From a checkpoint of a small mixture-of-experts model trained on Wikipedia.
Size: vocabulary 8656, 81.7M parameters.
Training: a variant of SOAP for the experts, 921M tokens, 14058 steps.
Below are experts of layer 3 (counted from 0) of a mixture-of-experts language model. Rows are named router (the router's row for the expert), gate (a neuron's input weights, with its number), up (a neuron's input weights, with its number) and show model dimensions 480-639. Each number is 50 + 12 x the weight over its row's rms, rounded and kept within 0 to 99.
Before each expert's rows: "gets" lists some tokens that make up at least twice as much of what it gets as of all text. This comes from a sample of Wikipedia text that the model never trained on. Tokens count by the router's weight.

# expert 0
gets: "\n", "-", " |\n", "|", ".\n\n", "\n\n"
router:51 47 52 44 51 59 31 48 31 46 55 36 42 39 48 53 70 50 35 59 26 47 67 50 67 45 72 55 41 37 55 53 62 32 61 53 66 45 44 79 64 64 49 38 39 48 78 54 38 40 62 63 42 43 45 52 52 52 38 58 53 53 59 56 48 35 24 50 21 37 46 57 48 46 36 59 33 77 44 46 40 41 58 50 52 70 38 38 44 48 64 47 53 48 61 57 42 62 42 55 36 48 56 44 42 30 32 53 47 21 39 37 65 46 46 32 31 48 53 27 38 40 67 50 70 47 92 44 44 66 33 48 62 52 53 45 63 79 37 55 38 59 59 46 52 50 51 42 65 48 37 60 80 27 35 45 44 55 69 37
gate0:20 60 35 37 24 48 48 44 46 62 40 43 38 49 53 44 61 53 74 65 50 48 55 46 51 42 51 54 42 36 56 41 35 63 39 44 60 52 33 43 45 58 38 35 47 60 60 73 29 57 49 69 41 53 31 48 43 45 51 50 59 36 65 36 51 66 35 56 55 55 49 38 61 47 44 65 56 47 25 41 73 36 71 47 58 38 38 81 52 51 59 33 61 66 58 38 38 40 34 52 35 54 65 53 28 49 30 71 61 25 50 50 63 66 35 48 47 46 36 58 26 36 45 43 66 46 44 57 47 45 74 51 64 55 38 54 84 52 47 43 50 53 52 55 54 66 47 39 56 32 66 57 57 47 71 41 38 49 51 63
up0:53 39 60 49 47 39 65 39 59 47 37 49 56 57 54 41 66 42 45 69 49 40 67 43 63 71 57 35 60 66 60 39 54 47 41 66 62 54 50 48 45 71 68 34 51 73 35 48 44 47 55 57 31 54 71 41 79 45 64 62 30 45 54 39 66 57 37 51 51 78 58 46 69 66 47 49 62 68 33 52 71 50 34 42 33 67 40 35 48 37 40 49 58 55 48 57 59 41 63 37 37 48 37 54 53 58 36 40 67 66 50 36 52 36 44 33 52 50 45 43 58 35 17 83 50 44 50 64 39 51 44 53 45 48 43 52 54 28 24 43 59 66 54 38 51 27 28 60 67 47 40 38 48 30 66 61 59 36 50 58
gate1:43 52 49 55 55 40 55 36 48 33 38 51 76 41 43 53 44 31 45 50 44 50 27 39 40 56 49 57 61 47 47 56 55 68 75 43 43 59 52 41 48 55 48 43 57 50 44 39 44 38 50 56 47 72 63 48 60 51 53 32 43 61 58 42 71 52 65 43 50 39 30 62 48 32 56 37 47 48 45 51 35 70 51 45 54 64 41 56 57 59 47 39 51 46 28 59 53 51 47 54 36 54 28 53 59 68 31 39 25 45 37 45 34 74 31 42 36 46 55 45 55 65 52 35 45 60 55 41 54 39 48 55 69 58 48 47 25 44 44 50 65 38 56 66 63 51 47 61 42 44 49 40 38 36 69 34 38 50 29 44
up1:32 47 39 60 37 49 52 62 45 43 18 57 50 38 38 46 47 48 58 43 36 54 49 30 59 48 33 39 37 54 50 64 47 54 51 41 50 46 83 65 45 34 45 48 47 32 35 44 61 44 59 48 54 37 49 55 43 48 56 41 59 51 55 58 58 56 28 47 50 30 56 51 36 40 61 40 47 63 52 50 52 51 58 35 36 57 43 56 56 48 48 60 38 33 44 59 57 32 34 39 42 55 53 51 47 67 32 12 42 50 62 35 55 47 37 35 51 49 47 60 49 39 68 41 51 45 42 40 48 56 29 49 52 56 40 49 41 59 56 34 61 50 35 43 53 58 57 65 52 72 77 41 43 50 54 48 40 66 50 55

# expert 2
gets: ".", "s", "'s", ").", "ical", "ian"
router:42 45 58 44 46 63 61 52 51 56 31 32 47 43 58 48 43 33 62 48 42 63 64 46 51 26 58 77 69 47 71 49 44 53 51 60 56 64 20 54 47 39 54 53 37 57 57 58 50 59 39 37 36 62 46 46 55 58 55 66 48 42 46 32 51 31 56 51 25 37 67 57 62 59 18 46 38 74 50 54 30 37 52 55 43 40 48 48 41 41 44 67 50 44 48 47 32 43 43 43 39 32 49 54 36 58 78 44 56 47 36 30 75 54 41 50 60 44 49 52 59 46 54 48 51 64 41 45 48 59 40 37 45 45 48 44 49 48 57 50 18 70 63 42 73 48 55 36 44 65 44 51 61 63 62 50 22 43 32 51
gate0:38 37 64 38 43 49 40 38 52 41 46 35 46 49 30 54 48 66 51 55 44 34 40 40 46 40 62 62 44 56 54 35 44 42 45 55 36 71 57 47 52 44 55 41 56 33 50 63 60 53 37 57 64 58 58 73 62 44 47 34 56 53 50 21 57 57 50 25 53 46 47 74 61 43 58 51 21 47 51 64 61 51 41 53 40 36 50 38 34 56 63 45 44 60 65 32 49 53 64 70 67 54 69 55 72 41 56 43 17 42 51 31 65 38 60 34 28 46 49 66 50 44 45 64 34 61 33 68 55 35 36 57 64 50 57 45 60 39 45 57 57 57 37 54 56 58 57 60 60 54 56 44 67 78 49 55 71 63 54 42
up0:61 46 49 43 54 43 68 50 70 57 57 54 62 41 27 51 48 46 37 47 34 65 77 42 46 74 29 51 72 57 50 40 39 54 45 48 53 47 34 49 60 31 36 64 53 29 47 41 50 62 47 43 47 43 40 47 32 40 56 15 64 58 35 45 59 33 60 61 37 35 46 40 42 38 49 62 25 50 41 62 27 70 59 39 47 51 65 53 41 57 40 58 52 47 51 58 77 43 41 53 48 27 29 54 38 42 65 46 53 55 40 73 48 37 70 51 38 37 60 63 44 47 34 59 63 49 64 55 35 59 77 71 68 54 33 43 41 40 56 56 58 51 38 43 59 62 58 57 49 57 66 64 56 48 40 60 71 50 31 56
gate1:65 51 49 36 25 65 47 56 55 51 59 49 56 29 36 38 36 33 45 26 55 44 64 53 60 30 45 47 34 67 66 39 43 41 46 31 44 55 41 60 45 66 60 32 37 63 43 31 29 52 23 45 56 45 51 47 54 36 33 61 61 49 59 42 38 55 46 71 55 46 59 37 51 49 32 45 31 69 56 63 56 45 27 54 55 36 51 46 55 41 62 55 41 22 60 37 57 60 37 66 47 56 39 41 40 53 40 52 32 51 62 36 52 68 53 52 51 63 50 37 47 55 39 44 30 64 45 44 61 40 42 51 62 58 55 65 48 38 52 80 45 43 55 51 46 49 47 52 42 52 58 48 31 45 49 47 49 48 64 57
up1:59 51 74 54 49 53 56 43 41 24 20 20 54 47 59 31 34 25 26 64 42 58 40 53 58 31 72 68 54 49 35 54 30 63 57 26 73 33 52 64 46 64 39 56 46 35 62 55 52 64 44 64 72 51 54 48 54 45 19 36 46 46 43 59 50 59 39 71 43 32 50 69 46 58 69 42 60 43 53 42 38 49 69 53 59 39 63 45 43 43 58 67 46 46 63 55 48 49 33 53 41 56 45 45 49 36 58 60 53 53 43 50 37 52 46 64 36 59 65 56 49 38 46 53 42 43 53 41 56 36 51 37 52 34 50 31 66 43 42 37 49 42 50 51 60 49 53 70 51 52 23 45 30 67 53 36 56 44 44 49

# expert 3
gets: " ", " |", "20", "19", ")", "–"
router:41 54 55 70 40 69 49 67 54 44 46 18 47 50 84 45 57 44 43 43 50 38 57 53 39 42 49 53 39 45 50 40 38 38 48 32 74 48 49 60 50 68 67 33 38 58 57 39 61 28 47 54 50 23 57 56 50 73 30 49 43 61 16 39 63 61 69 62 51 52 53 43 44 40 52 34 27 34 44 36 60 43 33 51 56 62 60 72 62 49 41 54 61 19 37 45 52 55 53 42 38 37 79 69 63 44 42 35 41 42 31 48 76 47 49 60 53 45 48 36 61 32 54 45 38 50 51 58 40 52 52 48 38 64 45 50 62 56 35 50 44 55 55 18 36 37 53 62 33 63 69 76 59 52 54 29 32 42 53 44
gate0:76 65 36 38 53 33 48 40 59 34 52 05 43 52 49 38 56 57 28 57 47 45 56 33 37 30 44 52 43 63 51 54 50 56 48 69 45 48 50 46 52 43 37 68 42 49 70 59 39 52 44 60 62 24 56 19 43 80 51 42 55 51 39 36 47 39 70 33 40 60 53 46 40 38 51 60 68 65 29 53 62 59 50 41 63 39 63 37 46 51 38 53 47 40 58 41 66 58 64 42 53 35 60 43 64 52 29 58 69 55 61 61 35 58 34 35 46 47 52 52 38 43 47 41 44 50 72 35 57 54 45 49 51 65 64 47 52 45 43 38 59 65 50 48 52 62 58 58 46 53 50 69 42 49 32 44 42 38 51 42
up0:46 74 49 54 63 35 61 33 34 42 65 62 48 41 41 12 43 22 26 61 43 43 61 39 43 41 52 44 21 57 48 43 55 46 38 40 52 53 58 60 59 55 74 45 57 38 64 44 55 53 42 54 59 66 48 45 61 41 47 35 40 52 40 44 60 41 50 58 31 64 55 52 61 26 53 42 57 23 40 51 49 25 42 39 43 56 49 59 26 58 56 47 73 65 64 37 70 50 27 35 54 41 49 27 68 39 49 45 54 32 51 69 25 46 24 53 46 68 59 26 55 50 27 62 60 47 44 60 53 77 44 47 60 60 43 44 43 36 49 42 43 58 73 46 47 54 61 59 50 67 38 66 62 53 65 42 51 36 46 64
gate1:50 55 74 61 46 54 48 68 70 43 38 48 37 57 36 63 58 57 32 53 40 45 54 39 30 39 45 60 36 73 55 53 52 47 44 69 29 86 47 63 54 68 71 71 36 26 62 45 70 58 68 54 51 54 41 50 65 51 35 42 44 47 66 56 49 60 52 42 45 48 36 41 47 66 43 37 35 62 39 55 48 55 59 50 47 41 55 51 35 59 58 38 58 49 51 45 58 50 47 25 47 42 42 61 62 54 71 42 54 64 68 57 83 48 56 69 34 41 25 45 48 39 42 34 48 34 53 68 47 51 60 69 41 68 48 46 56 54 27 26 42 49 44 38 47 45 41 66 43 35 41 45 35 42 61 67 55 43 53 37
up1:34 59 41 24 56 61 44 66 51 39 46 48 57 44 41 49 59 47 69 58 31 60 39 59 54 68 50 47 38 65 56 61 54 61 34 50 57 61 80 67 62 53 76 47 52 47 70 37 64 48 81 62 43 75 51 54 71 41 45 82 42 61 26 79 60 59 30 54 35 37 60 69 35 59 46 46 50 44 40 61 47 60 34 55 50 47 40 77 38 65 45 40 42 29 59 36 55 46 71 70 62 68 66 39 56 55 72 54 53 51 41 39 63 49 53 49 48 50 56 48 61 62 60 32 66 42 58 52 34 76 54 36 59 41 37 42 55 67 42 43 61 66 43 39 54 52 54 60 48 65 31 50 61 38 60 58 42 65 31 42

# expert 5
gets: " the", ",", " of", " in", " and", " to"
router:49 42 58 59 37 37 42 59 57 57 50 54 43 33 55 50 66 44 27 69 21 70 29 51 47 56 44 52 50 52 56 67 34 33 42 50 70 49 51 51 35 23 68 44 40 49 42 41 69 39 55 56 53 42 64 60 45 39 41 64 62 50 56 53 56 40 40 43 23 44 26 65 70 69 51 41 48 68 44 39 22 47 55 45 46 77 48 52 51 34 38 55 59 42 44 38 41 60 37 78 33 47 56 68 55 42 64 45 61 43 51 58 63 64 57 75 50 56 43 65 69 43 43 64 62 39 63 37 48 62 56 60 45 49 51 70 49 51 45 38 67 45 67 45 42 46 58 61 66 56 42 55 59 36 34 29 36 32 50 53
gate0:58 46 40 48 60 38 52 60 56 67 53 55 52 37 57 44 31 42 70 53 47 25 39 50 73 52 46 57 60 69 56 31 56 63 40 45 53 51 58 70 17 41 60 49 49 80 56 79 65 37 57 42 54 60 53 54 51 72 43 61 50 70 57 51 69 46 45 39 39 35 54 47 56 49 60 52 47 34 50 44 54 38 58 44 50 55 58 64 73 68 66 74 57 39 56 38 50 65 79 71 69 47 54 69 60 69 42 56 62 45 51 53 60 39 32 47 36 44 35 61 55 81 38 42 65 58 66 46 61 69 51 48 65 48 53 60 51 41 46 42 56 60 62 46 49 55 55 49 36 59 65 52 41 52 45 65 39 47 42 51
up0:42 68 42 60 54 42 55 43 30 68 51 54 24 69 47 70 44 61 42 21 40 55 46 54 39 41 46 46 58 32 38 43 36 66 50 64 36 41 55 61 46 57 50 49 74 64 71 45 37 60 49 42 60 71 63 51 48 22 54 50 28 48 56 61 67 53 47 71 63 60 47 32 47 40 39 28 57 39 32 46 51 49 64 45 65 31 58 64 39 41 55 57 54 38 58 48 57 53 42 50 68 70 69 46 60 84 55 50 39 44 52 75 70 58 33 51 62 54 32 61 34 53 64 68 49 66 55 67 50 34 48 62 55 41 44 52 35 66 60 45 72 46 74 40 50 49 67 49 44 33 70 60 37 70 44 60 31 38 55 38
gate1:65 51 29 45 58 46 51 51 62 41 54 45 52 36 43 58 43 44 61 40 72 58 37 37 47 55 37 52 54 36 49 61 35 47 39 59 76 62 60 65 42 36 39 57 49 48 62 40 53 48 41 50 36 28 33 61 68 47 42 57 59 51 58 63 72 57 31 48 54 46 49 28 45 60 68 53 41 45 55 51 53 45 73 56 54 65 66 64 61 45 61 46 47 45 61 61 36 50 56 39 35 51 56 32 40 41 59 42 59 43 40 49 48 50 60 24 69 42 58 47 41 55 21 55 38 65 37 39 26 45 40 56 54 71 35 65 34 59 49 56 70 32 49 53 44 48 62 45 49 56 53 53 45 36 49 49 44 52 67 48
up1:53 48 43 55 47 52 30 49 56 60 55 52 53 56 35 71 48 16 57 55 62 66 54 49 51 38 44 76 41 35 61 63 66 51 44 42 31 51 64 45 33 55 48 64 47 34 61 57 36 31 43 22 78 08 48 49 48 48 37 45 28 63 49 45 54 72 40 29 68 49 46 51 48 56 61 39 56 67 47 46 60 56 57 57 52 48 57 50 66 57 45 38 31 47 58 45 61 64 39 36 28 53 41 67 30 51 32 38 50 58 62 56 48 49 56 51 62 31 67 42 42 68 44 42 48 34 37 52 48 55 48 53 56 24 46 55 45 51 42 29 39 82 34 23 52 56 65 30 48 61 34 45 35 54 37 56 46 59 54 62